python train.py --hidden_size=128 --num_attention_heads=4 --num_key_value_heads=2 --parallel_block=false --init="trunc" --max_grad_norm=1.0 --batch_tokens=[16384, 32768, 49152] --max_steps=7987
Below are experts of layer 5 (counted from 0) of a mixture-of-experts language model. Rows are named gate (a neuron's input weights, with its number), up (a neuron's input weights, with its number) and show model dimensions 0-127. Each number is 500 + 25 x the weight over its row's rms, rounded and kept within 0 to 999. Numbers have three digits each.
Before each expert's rows: "gets" lists some tokens that make up at least twice as much of what it gets as of all text. This comes from a sample of Wikipedia text that the model never trained on. Tokens count by the router's weight.

# expert 30
gets: " first", " a", " second", " one", " new", " same"
gate18:499521493509484446514492495468498490476510470530533470509549534518504485481498466538497533493493567535524513527501512481530533488454511510491466502495465501487470509538486502524518529456512523508501532465460496480489516523519496471461461519502521426491490481494505487532486512447498498497520465504499508523466513482490482474543495523511486500517521486440465480530506495490462512531542
up18:451491495520509514492475492468508507505488493449522518556481504566495547478480493473508480491527510513486520514516466506477484474502497508515549511516513511509506543508519513512506536507544540511513506487534498493506488467512508496520489530476498538526494494461495480489449523589515504474498487458512487476553505533510479512477468513458521493475498534552478506474536519502549495474496
gate19:510574494476518485522494546554512510475485466518493512519519542508522458509517494504527495477504485520502531502497508477460491498501515486495469533556470536466489522471487524494509490521470538499499554505501522470511492482556452478509515475526512494520512513470523460461500454491512525522538454477513503545514497505500490484512529487507479487491503565495467453500502531475498468518505
up19:460464540530483552516456516539479485505525541514529479490483528456508497522482496545517493535456479524507508498497513514515506524475468458498496494492537488546484488498464512547467508505488544506512496518445541504557527501536511499486515479520483518503510523497506488537523530542504494515528524481482480497479478542479530506533447508497512518462509510499527486497472504480456492456484
gate20:514451541470517512482507499493505526497506528541494500535484506502525525539507559508505510511478487529494506537469534465492476507508527495528489478490513426524521510499499524453493502518459492472516533542527458505480501465516513499483534542474498478477479495528533461508542481449462495498522503526480485503487479484476461533526520490485473488531486472514494497507513476445463520537472
up20:513545475548496543516519501498501479506496503466498474491509515498503451476489478485456530510497566488506486455494519520492510498531454495506529552536498507510491463508483480529503543491520520532529466486498513492539487494524509530500434487472526537547485489501470548446481463540524528485520496482493527470489528509504497478504476472544481478494492508527477485486500489502534489499548

# expert 25
gets: "\n", "==", ".", "===", "s.", "===="
gate0:548480521528530511533467500525487486453482501511500507512522519487482516478500532512481502470466503505491533490519526510455457540516564499468507501541510470478453526500498518522493490491477474475470474498507537495514516487475467490554522517520444508504501494464494478516490542499530513462482498520485509552515514481458557537512501554485529507502533523499470519531496502508538504538504
up0:455530526467499472500471498447504523497497471561488471513449494476496529487511493462445473533515479481521514518465517493487510500519493492502460478478503492480474485472496517527494520521518500519504492448501473456507509464488486493494477529475487462501512494520499455507516520521500479509498472545457483523462473515511483524489471450494476475535470455491521529515492470450456461525492
gate1:483484470527519500497516517469491517507522486543517510474449534494524524513500466493485497511532486495480516500512504522527509504501492426527517503477486538504535526481475513471493543461488482495467491494527505482494555511521491493497494487522492497552493474483488482464502499460514505484518477509536517502519516526490491495518483534530480593484457492449504546563504534508469496518544
up1:497532506530501554510500513473498497504526505473453539518507487484520508537478482506513463499520541522494529498516446562499495475482454483503509491515532530482530540496495474501531572497440525539470479525489512471521491478556471521455494498503462521481506480503520485479520490498476462498555490489462494506505544502475541497492485514516494489517486532501500519500536467484524479515496
gate2:534465518548488544511469544491500533479560510506496483452497472520504497472510501495555501498487520479506488514522473492487485525492467493530518531489497514476525468476481528476465467518496460474504475482510499541487536484510552475512510501478464488494502455474473500525483461521491504508592464439470494512526496498489496489475466476523472536495503503480502487485523509471500504512518
up2:457513503505518454457479475541511499486464531502454522506526537504526512576458481546514477488470490534480510514472499480506524470477511522496506494519484532509492463524502501491557526491495519547508493526525504488516488484495440504475450481506517504503544528520540509493525505523496463528452511482542474507495530441508465508526534485481528499495502511485473518479487514510506514501504

# expert 29
gets: " |", ";", " —;", "}", " Ar", " 0;"
gate1:469486491482516512500507526480525467494451519449489449494486515515524501470537528527496487498524482509465472524522481478517490471473462454482490508471500505517470537499484469523544513488525500509498526499521482458502454522531472497457516489527513541464459481502545489480517552521490482490512507535470494516477458499523505477492520465490505523474539497536460506516463509466465493449525
up1:490467457521519535479498505497465498525482542499506491507496525451524468441491463470514455495559473510498456498528457521544508491523502501495494464464520517547487503463458506486482514494498478482485476493512485469526486473460457462528451517488454488474514492497478473487509510477484531537447532529518505523480491493482464527522475520503477542506496495504492520520473514484500519517508
gate2:522506490515469534510502491523496492482528454512457502493546515478479520507480505469511503562500500487525511483529477515516492472446438491438486484514477460481540523508493506534445507484504511490492479492529462479476500492493533534486510469520487467503525496485434501498503470526508516490549505475483527480514545478475531511515493523508495469505465490463516478532507517491484534560509
up2:459498473489484521496526475521507478460558525486451490544542512500466516489502475482487494487467533496497486511494500516555504481486528477494522509548483508557494488488512510501499455485517488490492485512523504470497486441492534495489449510472528503494500512482462512517448489505493519519465548555490488481511499503540489508515498474534519515513505455465523487532459537501560519500523
gate3:492484508502461494499508522459497505535503544517471521528486528472544462482552546484489458489525484520525496492485485558506521552503522508505522495488497467521470490489532501485462533526511477497469496505488502495500475461522481487508502507528543441448544481482534468522500474497513487535532539503532494523498455480506560521510503506511480510459530523484504537488526486503505470512527
up3:496524478493563517525498493521468495452496440502505490462515489531476552535462473556508511518479480475479511522505504441483459447506459499510492527506498529485518478514492505523529493469484500496520500523518495479500506544452509495496519481452441544520469540502470510473524512501488499489475467503485505478505554524505452492488505496491521487519467486506486499517464468476495501480484

# expert 24
gets: "a", "o", "e", "i", "u", " K"
gate0:466545478518515501483451493490515510478492487525521493504533498493521505516456514503502493518547526453474514519474484467500487493542472504498454433508537517472514489516475460503490514495505505501480484493502499521612479522489468511474519530517495556497518485501500460481515518477531489501518532524516503526518533522508515501436500492493520506487518558467507497511517516482488478488480
up0:508485477496472500486481493484534484554500513484508512466501471516515498489536508519504529455471485501489501479529553505506505491478519536553484496490470494471484527499487522550532523541460536537485514531467469508448485490505467497541503495471527489493522506597503477494490476495499487462536470492529481511486479505496484483536549507535464531475520474497521532507482477496516517514512
gate1:502511497491500528511476442504476506523493529498460514503559486549492470535505470474496472458488487486521473478465541512485491518506500530503480477503501478473502535509468486517490496527490474544509514469536512520473539527501529496467470470477485549504486514487504515484527493487561456521465516541529500498506498447506461505516520523477452491512506536527546512474491495548502453501498
up1:477476533506488481509492536490518486501492487516516462495494518472501492546516545544489507505493520536484539525520522499480499495479479487503515498491464526510505438473499500473482502476536515459488452533487498485511480461512499478526515487530481466508483485504508506526523533464461574481483469487475512487467494549500522509479486462510524515495549468465470509569505547479513536510470
gate2:528505520509462494531505477485547490491501510451520448504534491540508520508499515472510470496551506496475447502501510484488487475451490496472471503516561470502481484499479463481500494466502524480477541554455484515444491521529516507500471475472492509507499538491504530506532496555515525468485532502476522503509498456487497478519478499529533544527482511498482518500503514556523482529525
up2:521504528513523528520482516474533490525494506453520451486514534539509501544473523476534461534518492523520491481484510507501494466507483506474497522474556454506483507523497491531464442491503473477491524507511503520519453498494515520503456468492459512486542538512520520508525523518484495446499499547481536510536500503488535476472501489544534527519519521521514452510507501530523483548477

# expert 19
gets: "-", "°N", "′", " (", ")", " mi)"
gate0:474494529484483544522488510482509486535492493514492508493468482542528513546463535488514506482437478559489508545515487486495517483526502497507512512511491492474479524542462456519533466496480508501497520516553472525530494466510513534490436499503507539541513519502510554488468522494522532502534498492498448508495478480526480484495419537509472500509510530518496508489518492501502499531486
up0:470512485517543512517515486504517489504518519509480480477458490534485518574498538508469475512469463503518511530529467496522511485521507509492541476546446481511497491520485490523549526473499475499454453515516455533513514450478511517459459500472530463519495525487522535503457532507494463511512487534458488507469467488539487496490454528528510487513511492487499465518524518507494504503483
gate1:471446532470503500507507479499522493519503490554485544517535432505462506482518519502517490528529483491450536505522479499481504495522510540492487538482499520459496464528477485463505489491465515518473500476515517466545523539515457506499489494491524524481439486514521436538510465484491483501503522512476506449476528533505488487498497485517462501540509493514529538512503484499486527488542
up1:463542497491497504474545484468474481540478508517542483484483520535541486519499483490495495423524486503529477480484481481531457503487529500500528476503470523495502505470512511511488492503537536524522517485475493511477506476495502522533507505495518488457581526503482535483469504552528494485453478507516478534533466472511483492533485473484539511506492503453492473514485495475489480528442
gate2:471500470494517455509547452508502493533529505489503473518463537499497478503515482475479530494500512493486478516523471498538426453507458475495460487513496479521512533497530474444512524474520489552447535551527482498485515527513495510494515496507443525532514539509478471495488520480519469501508491450446483486527509502496463520484490488476530499480525525483495471488496502490522502478484
up2:450491462502496492451521440510554510508516475481483519512478507487506522557504475457491496489510493515477462550511492484510460474483484499500482515455475479510507523501496500496532518481480480538477500493535513464502509506492480496512484497523462546503520477490444483468455509486480511500507516471452476496520486522484432508539470461440526468477501500490497467478541501505484505486486

# expert 31
gets: "'s", " his", " with", " had", " has", " their"
gate1:502499546509519534531487501507507497506477526454543498510499495475502501487492475484535491513497505495503488466490541468494445532523572488492443533477487539509522448473474527506513518474477531521525523485495512516485511526466438540469478497529471514455509474525536461550504517496493507459485517530477503514493510520517473493497481507479529504523501504459512529517487486496494515515440
up1:537488486480536519538523464513535503466486476522490455517492512471494500499492519462511445484471448503490482508501491527495469490527501458477510524462471524466531491404508527512502527559499505518501510468516527500476482497466473491511537455524488496518504505501497498445479483472503496513463472496470518470522484483516517487487537483497487497506484531456499561520519521504509521505513
gate2:493478515517542489522487475508539472530487486494537487512517494506501515517491483490475495522477546495428516494511550532533541511497518515492496539438502470508538519465492465523473494478491481530500514517515494487485484501526505504500529455482515539474450485484474469451530461509510512514506514471536513460501482490487574522496507522497495525457506463499545503527501526494545501520510
up2:534533483492474492501466495522491510474506525470533498511437463445470461466472529518518457505508506520540506486484487467507485485482558485518498486491541508455474497446474480511485524508470488511495511496477548484533505504516504497500449505487534522544485467513557540491506524499497465499559494522510483501515470486493483481496508488525467474526497519503503533506467497481480472507552
gate3:487493487507517526521478487520493503498467460501498548513482480559480515489473498544508476527516529511477441514549553523520487480512462510451500500484535500480546472513517526515518493494485487473503483499551456518498486505452523482494506472469511487506482449498517460513521518523463476512539477464517485478514498456505531517472499501490492520472495482485523445492500513463462466480463
up3:472499521477520529500500493512558514481519484493484497499511519463564500500514472518506501487502514500504541471452453461498515530468527434474493506476476529473521522489523485498478499498497534497516507509491492490471556464511495517496494524514484496542519552498484490488502514516512507511469547539473527496513513536434443505520481505498514471483489505478486552481514445497468459525496

# expert 7
gets: " d", " st", " St", " b", " D", " l"
gate0:480522512526491527492494457474513566519533518514496530467508514447478502513476523463470484528466520483487494533508486520530544484534533464548484485497507481500468494517513507520500476521470529469492486508542504556464533448498484469499508454513507504534463498509494477556483501486477493505486511515523524486513543497522503500505486460483480432500507486490509512509507521534479497512554
up0:526471474499480518503509535495506527533496511521540466528472506500519482491505451510510528494506468484517504490418521486461521496493491488472507486495517535558501472495502480490491513516524502526505485487535458507521499536476485501544506512500486548497523454543509568471557488491512504477502485547464493485471455493518487503467490541495529497491460542505526504489481497470517542502478
gate1:522518541517502520522477482514494530509503518545512534524469525512500461542541447484502515462525494526474491480561544540518494513514507532473483498520518503459487458514507480499455487517534475486485510468512510515507528456456474505484505487498543488490517520482516488502526461508483496484523515512482440488512517511545498454502470483498486506472502564499487487477496526525560519502475
up1:497477499469469534506507512498506504477493500528502528470460525485477498537541487502449503468537473515534500472534538547517522485527504480507506503528540461382490483524516503494505510493501483503531501471508505516525532511471465462507496502495514473501528516477533486483480459509493476463551500515506456484506529474544496489476459483512526505482511520510513509492515510517502529490458
gate2:459521528457483483505481526479512512535453533501464507476484513467479523525521485460524511508509485497483539478519530450433487513529495486507497513483483497514514496493521513455509511534551508489463526501480540509481515527476527482480528484489525474473518467546497481534484551507467432475503507518491524431493502536512511479500508492508508482487476497486494535542451504511484499487497
up2:494462505476470470461518437548495477516507511516452499441545509513552509481484478521463500508522519496462503477525540499542513511454486495477487495451482464552520514513510469529514530504511486499517496440525494496530503509464504487526503488550534481467523501485512498503494491453502479504513462494512517511477530526489494500477508494508485475529455491460525489502531468512512503531474

# expert 13
gets: " f", " c", " r", " p", " inter", " F"
gate0:497476459484449487477527499530492500508509451480485509510495480490480499477508516480484514521446530474502502531527505507539513502490514516489545456513486466482488538488513495474495529500512474452528472480527545517442531512525496479459465502455521445507515477496502519548497534480519535496489458463501509466523533513457491464501561462499517471521507510492507517510486487533513485505524
up0:516491476502466507479502497522493473515509448485492517491495484492487490478531504475512486540442539492503502549537500478530505503490504527499561474530471486502479499482513506481488537513482479443517436481525534526459547531551482499485497489505504441520483480514483501536482534487498555484464464476503522471529517507488494483471546467508493483510486504499518530502470484539473477493523
gate1:467568538505493484441483516509482498453506529531482499516440477506460528500498491478504478459529527510440525548503480523546468528486532453517485464460504503503534522479486476477488476491450524507482493517506512506468492518493496511519466496471500490511519504485495449535511466518505496539466495500507519522524471499509491522484500462479504521517458479534497503491476520527479479531498
up1:467511523482501558495508492491508506533491484506503512498446497511484491473479519481533523484454495517465500491480496475492501548454520467520489453485491505484513528473513487554479516469490485522479494488493495481547513517495495499496518518498523472493510503469460500481543485516545527511466518523448516495485503476479523453503550481450550481510532481515543460471464452476453493494492
gate2:473487469498543472511503497540504530520504446477537550481523513526473503471535515523535498528554476529545539503478519524545506494527489481515501511506522498503487502486492494489519466503496449478519467539494511485485503544497511509491478510524526491481494496502507517543509504498530494537530503480489528480547436536515476506509510483495459426453503521455511490511497519508537522507510
up2:498490479534537485474487501477486507462489479518549488487478491497507498514488516476454487487480478496496475448467523499448462528482478490487477520527467526490486501468500525468494561475474487525507491491497495472514456486543531554532530481514499525442499487496509494468476527542479482482486508488550535464500457498532519544530537525480491556495485489516487465512494498483473482490512

# expert 10
gets: "|", " ", " W", " No.", " DF", " Party"
gate0:497503519506494461530492477515512483508500559496511481499506485526536522488501512532507484472522485545500528499495508530533471477488513536457474485524501540491472518506499476472463472507518431507486477527500506486461540469515472453513538482570477470518452489556507488469492519497489481516560521510493486493495538531509480473517492503498526446475483542484491508518481515487464502513483
up0:495545492499500506518492496524535488535462548498491524485502477531490509475540502544465485490538492535516529491495537506469484481463466515471519502517536487487501526502484497461480512505483448470512505540520491502477524445487503461539535481543436491536490482568494471450505493494499495462480521485480497470493535511543462499524521518501485477506495525477470533525496505486512485512481
gate1:500481481519481486503488491489487504540517487453492514493489497517490482490513496542454493480486493492520503503529533506437532462488497531528538525501493488516528496452509458473505517520496515518479553531492510490521523532486481569515501478493497508465521477430522479455505521539505529502531462501481474470526539506463490497473476516469444479491482499481474467503508515479520510561494
up1:488517497473510467509548506490525492519488479501494496465512488512490501527526501507482500486520528469543508505541490497471518487480486545512540558491526496495538475479505464489499498507508498511493537559488501488507517512519482539474503468490483475496548509427509487489512493552524545540484449537503463463538541512518530488494490542492442453512512488497456468508507508472499509504518
gate2:548496494526512496505518534454464515471496507490477483481458510528464519525534520487488475543511502515493511451523487476508499495475482580507519485514531491538504494506487540506489512461537469513488535473502486495531515529544466495519480530488523536544486529469533477521493503562494492494468524509514496489513465496450536540483516516481480506494529468457467508489521492517521483498471
up2:456479514498475508504517496536517499462477481491485491474533542473510502520490491508490523484502513498503487529493527499522505494531524469492519499506531506532503522533515437442475485525477548490488514522489507463497543501462490503479538523461489534507498509525522489468504498506525477459474545443514489469453511525498508494481439434498490510517468507520507488507502509455430475521495

# expert 14
gets: " that", " an", " which", " as", " who", " it"
gate0:520482499451504482516508508502521491503462492511495461523524512469492524534525471463511461453503523520540446464457471551475520500529529467476470488432526486493471517512461477500518517511500504493483517525504496493513489496544517446542475511523508484520523487503509486484487492463473507467474492530500529512523503484545500474508544517476493492468546522503555489483489493495522462533488
up0:490478463506542465515531499484508540512491505505527483519517541506466514540523525445550489473500525489533471475530481500507544505491557506470534498505476517497454548527507473499494513503533505488486543516517517481526532521517512501524525492533493511534498491544502487501523505528500473554441499554490534524496498525501503550511491509477493552511497531520514463504510484480520529523524
gate1:496507480520464516475531545480489535517523513497488532491511542512509523496443507498496513497496503485491480528494478488504503541495486486487504482502506525527536444482532514524537477535526469507447505522460477501475474523493499497495494478485486538455513495510458456508524512525476458487509458518538540526478486509471505507525496493498551510492479523549522522430458548517484503467526
up1:520522491498462459490519519501488509499510517495473500501464530537506534432461495478504517523506457475480524526470496531463482530509531527519454525507482497527502534489506520515490452508507478473493515539492473504500478532504484483492520487468510507491516488514457422523510442434519480487503530517529512468454516533459513516501491505529494494460499514465495521475467496523511527519510
gate2:482496468497478481438484475522556500520497478473488471510492532488518527469499512478546496457489485542501479506519536475457491499480523531452539470504503537510498522521483477520502516521491498512489511465451467491485506499474529510465506503479503494510527506514520500480487477496516537517479477491508524508479463528427534498534480418514525485530547533526515501515484524506484530488495
up2:488486530483479474489522492502479464513495521511527499515507461506489485519522496512520515537515519461495488533511471514498502494512518438548438499522527493507522521491517482523503505490498496505507465485462517474476493489475513527543472487520507485548490504520456507507533511509463447472494500514539520476536535456519493507476561527476488488436484459470517493456539483540508507547479

# expert 0
gets: "\n", " U.S.", "\n   ", "\n ", " Co", " Russia"
gate1:498488463546546501510474546531500471520550506503483509467497577472489521423510478505495479505501466474533479479450497523517539453507508497513521492512505490495500496489508500478480483469491499497524487480515445526525543512527532534476519484466507560486540459497506505492490497505515520508520463542499492489456452507497518524514508508483494456514534512466516495487507508480500480501507
up1:512488544454513489484499468500512494486547508483512469476531503509516511498465477483540526526537528482492501494460449506479491511525513466475472485524482493487501528500496479504481479463549470468548545507499520529507457526496497516472481501476513511495530500504536475501513485512530507509498505546484501424455570498493490480470545477521504500444455482497518503490515491532530500491483
gate2:447530495518474536511507481506490448485505517482505497553472482477495504540520514506495474460515473480507456506512531487505478492469459498490509468551467497495515458540516439494495564468527496498469454514519494519513497481490528510528506491548463480515518478527485487460510488479504477518523521501542497487521494493483492536492457446477501480526487544509537529514531473499514526498514
up2:531541490528530498496494465451525541533462524505447505487470474513482496499485467462482462500474512493493501489543542529510466537529544499496504525511480449476535482476511530503504496464486501504464499465543483464452477494514534526466496480470495498472538509488537529508500516486543531501506508480525466496483517480498514477501498470515483520537499524465478547518492488535480525512472
gate3:473481512487494491528479491495538498521499554502480539483472496494507480510431498541499478529501468497513477525524484506477460469499492496512484497462548507504520564561460500507510534497467508465509473502482529468501527553499494476511480517496492521490499480498543453573508476531505503494553497496468501508489514511469500529519507495488503452488508496503528507466495510555462500487474
up3:499480494477511473487511447500491512508540541538484483495534473479480467485466453523542508512534502496488480483523529509499456498504470509491476466545543487503466506527462490476517526490552491522510488477480540437536543472484492501503537508498514503482490452483537470512539489500547471511494509498509492546497513488492503516520514534475501483479526519497545496426521513516505508493493

# expert 23
gets: " |", ";", " 1", " 0"
gate1:544506514490523499499501530455530503506489501554504493477509461517496483494482520509520476505527566493514525500526543478510538536517565448535521472513530546484466504513490525491481552488472502505488452498490495527492502496532478502499540467470514514516526536542530466476480464489536514510553537511483515519504511505443481497494489495479495515498502476489493512478522480462482532476485
up1:493472505510505512540469469507536511542480523520486469506493526520497471491501459477474467484468505538504466504545518507487523497508510477509493484495520523533492508512487463483507542544478502462471496504497516480468512486501483533539495534435481513472466513530499485530497502498543498512605500513505528461544505489511510479518475476479489508485460505548501517516493489455489479476466
gate2:490500540522484524496440508469528543487479530534532496499512487470505510497582491480537490474583484515488522477490528540503478454489480487495496485531495506526511478524460486497528489552492512498490485517494505500518499511476525454501510465490497462516465493494468450487497504500469460516458529463484452490483499517508489516473519505489530504484493514474541520530511545497489494476499
up2:498511538507482521500516507542432436526602525465500485449495504546499476508477494508493500464488497481522498520481439475464547487478506505464511493508495480465480524506510495510508480494557486494526487542478490476533495508487517518481496539503518506504488501498537530495478506462507500478527486503495517495521524475514487514506537485514493460488499503530537492497516466466529519512464
gate3:455477490527496467495534528507487526515495524470494524489546534527444498482513552523480499481499507510507510508491521497523496534490467498501525477508470525477503467490472462512499523478522524476507468511494511499500565509520513539515457466456480534462522477454425517539512488530511512498542546502534507511504494499519457455516458527505468511482501507499512514493530474512503466494492
up3:534512460488493515511469496492494483473500475536503470520451494472536530523474450481500480500482482494475508488524491492460483506506517534492475513483494472510494526489519535494486520505497471530490549501518461474448471492494526471481541538538507493531507543546563499468520468469485507520480453485460496488501480502475552519463558466519503502507496498463498474503453492513495534511498

# expert 26
gets: "ed", " known", " used", " released", "ated", " built"
gate18:515523473468499552500509519461460497499457496509518455486475487512496493490519514505517463473544458462515510502516516453495483508503507526509515515539515472462500454474496475560499511504514525509490510529474499520459467486476498450499514532502515476499526505463543503514441501478493495500477493482505548517524488547476519514446493525497503504522547515486511491505464518524447499447484
up18:520510501511493515487496539459496480512499490543500471481495474510454473469479507524505513464583500498510487526511513495486540517531544515469527545530521526475503459507466464546479508485508528490471512518494506487498495481478531453501485503507474458472495483474507476525413493485507473520517538528529508513543506500485526520492443520503506490543524525468486502489505516518488480512515
gate19:482503550518532481470501475466499497524497483529472511466429488516484481497421516489478485502516498495478523481494498506489531512509527469475469521533458511482504518517500510520517544459499491519501550511527499511508496544493501453529494482460527520476516493485497496487542498485488500475491497502479483487501444487509551497537517505505589510509508531530532479509526482455496527482506
up19:478469482490478497497487521506511514486485519499537533495514509533530490505514512553470506487464511531531550534469489497497455506495480472553476519473521511490531503508511506495507524475540508497557465470497516471538463494529500468488484523523519520508510494485467515525508498461486537558463511488505539491491513543476498540493490507486456438486474486518471536510439500515504463520477
gate20:467504497512520498478457507488467501477471542455516476488539465482522476533434542477520551505523511491500492493520487519496519495481512498469454495466508535531514539522528529508480485561480482518533520491488483484508496522456505498529493488555491434513481536484505513501483470489497467483479486507487526540475527493522471494490532482486487517543513497522504488488521492505522553453501
up20:496498471488508493465452467460451537506473513474503483497499531514539490553471498490536537512533495498528458503554503508461493469495499489457474481494496504527510547518524512518487492522486461502497511515467470459508474537468541472506501495538514435507487514500502488514491456535492486489475533513497500513497545487494479526489532471517474507563528477456516512473476518505490529501498

# expert 4
gets: "en", "in", "id", "il", "am", "al"
gate0:508449499498465482469501465508472514491501525555526505469468488549513496477508513508535490459526456475495514534531480483479497525496514508541516502548521470497460515502465523466554507485538480508508485492482513526493514522477485508491483511514511522504432469477436505500487514473473514466494467494481513478502536544529517505459494476499486525496555502502478510455494531507542492507519
up0:504476498516483493470534497505508521495442521504522493508464511543537477454535518500552466497479476517485517501492501529513518482464492488520529507519516472496511457475507538477526462466548480526531488547476491531527515508524484477504539529543502532503496526513475497520533516489510493456514485489463518508519527523470530465467500483490475461508534528531494532478531503446554487483499
gate1:500535532504495536513526476495535487482492542502496459506483479532509490513528505475503453458466465528527501502480509532501515475470502492472512509517530487497509451501444547546486514472461512515496517452485476474527495512470470493511506484502534502533451492462460501487519502462515473495463499513486499483505467500456510490520505524542477506499538511484505475561522561525489528513472
up1:494506490498493492469486505520509487490523538465488489535488492538518493496543515439549513470456510522514484508541515520458496474483495511467533505532532490479539443484487541470498516548488517505503508510469470488527494530471470440494504475548496483553474489445491514516519528507521507522436515483520527490516519508513504522497482528508529513479510475471498487512517524490481538539517
gate2:542479505476504470489485484497472495465478489537479527505477514537479473464499517466517492480519516536512486533508500476467475483505483522505515491545494510495454483504475539526489499520469510505504486504524522491518530484465522479489544481514465553508460475510484494482458469483485529484481464495508524534568489503533487468510480484465501520546489535462496477556509526467514471562478
up2:467489525546482525508480523483493546526531507481516485495478490458487519505474519512502508539510532449469519461515506487505517494509494497526521519459483506516531497533555457502490481540513538515489564485520513471494494530526537458499465491523528494521475499510513487521459519495537480484438503514516517522465484489488498546488482503536501473490522470460492526446469482507500534495464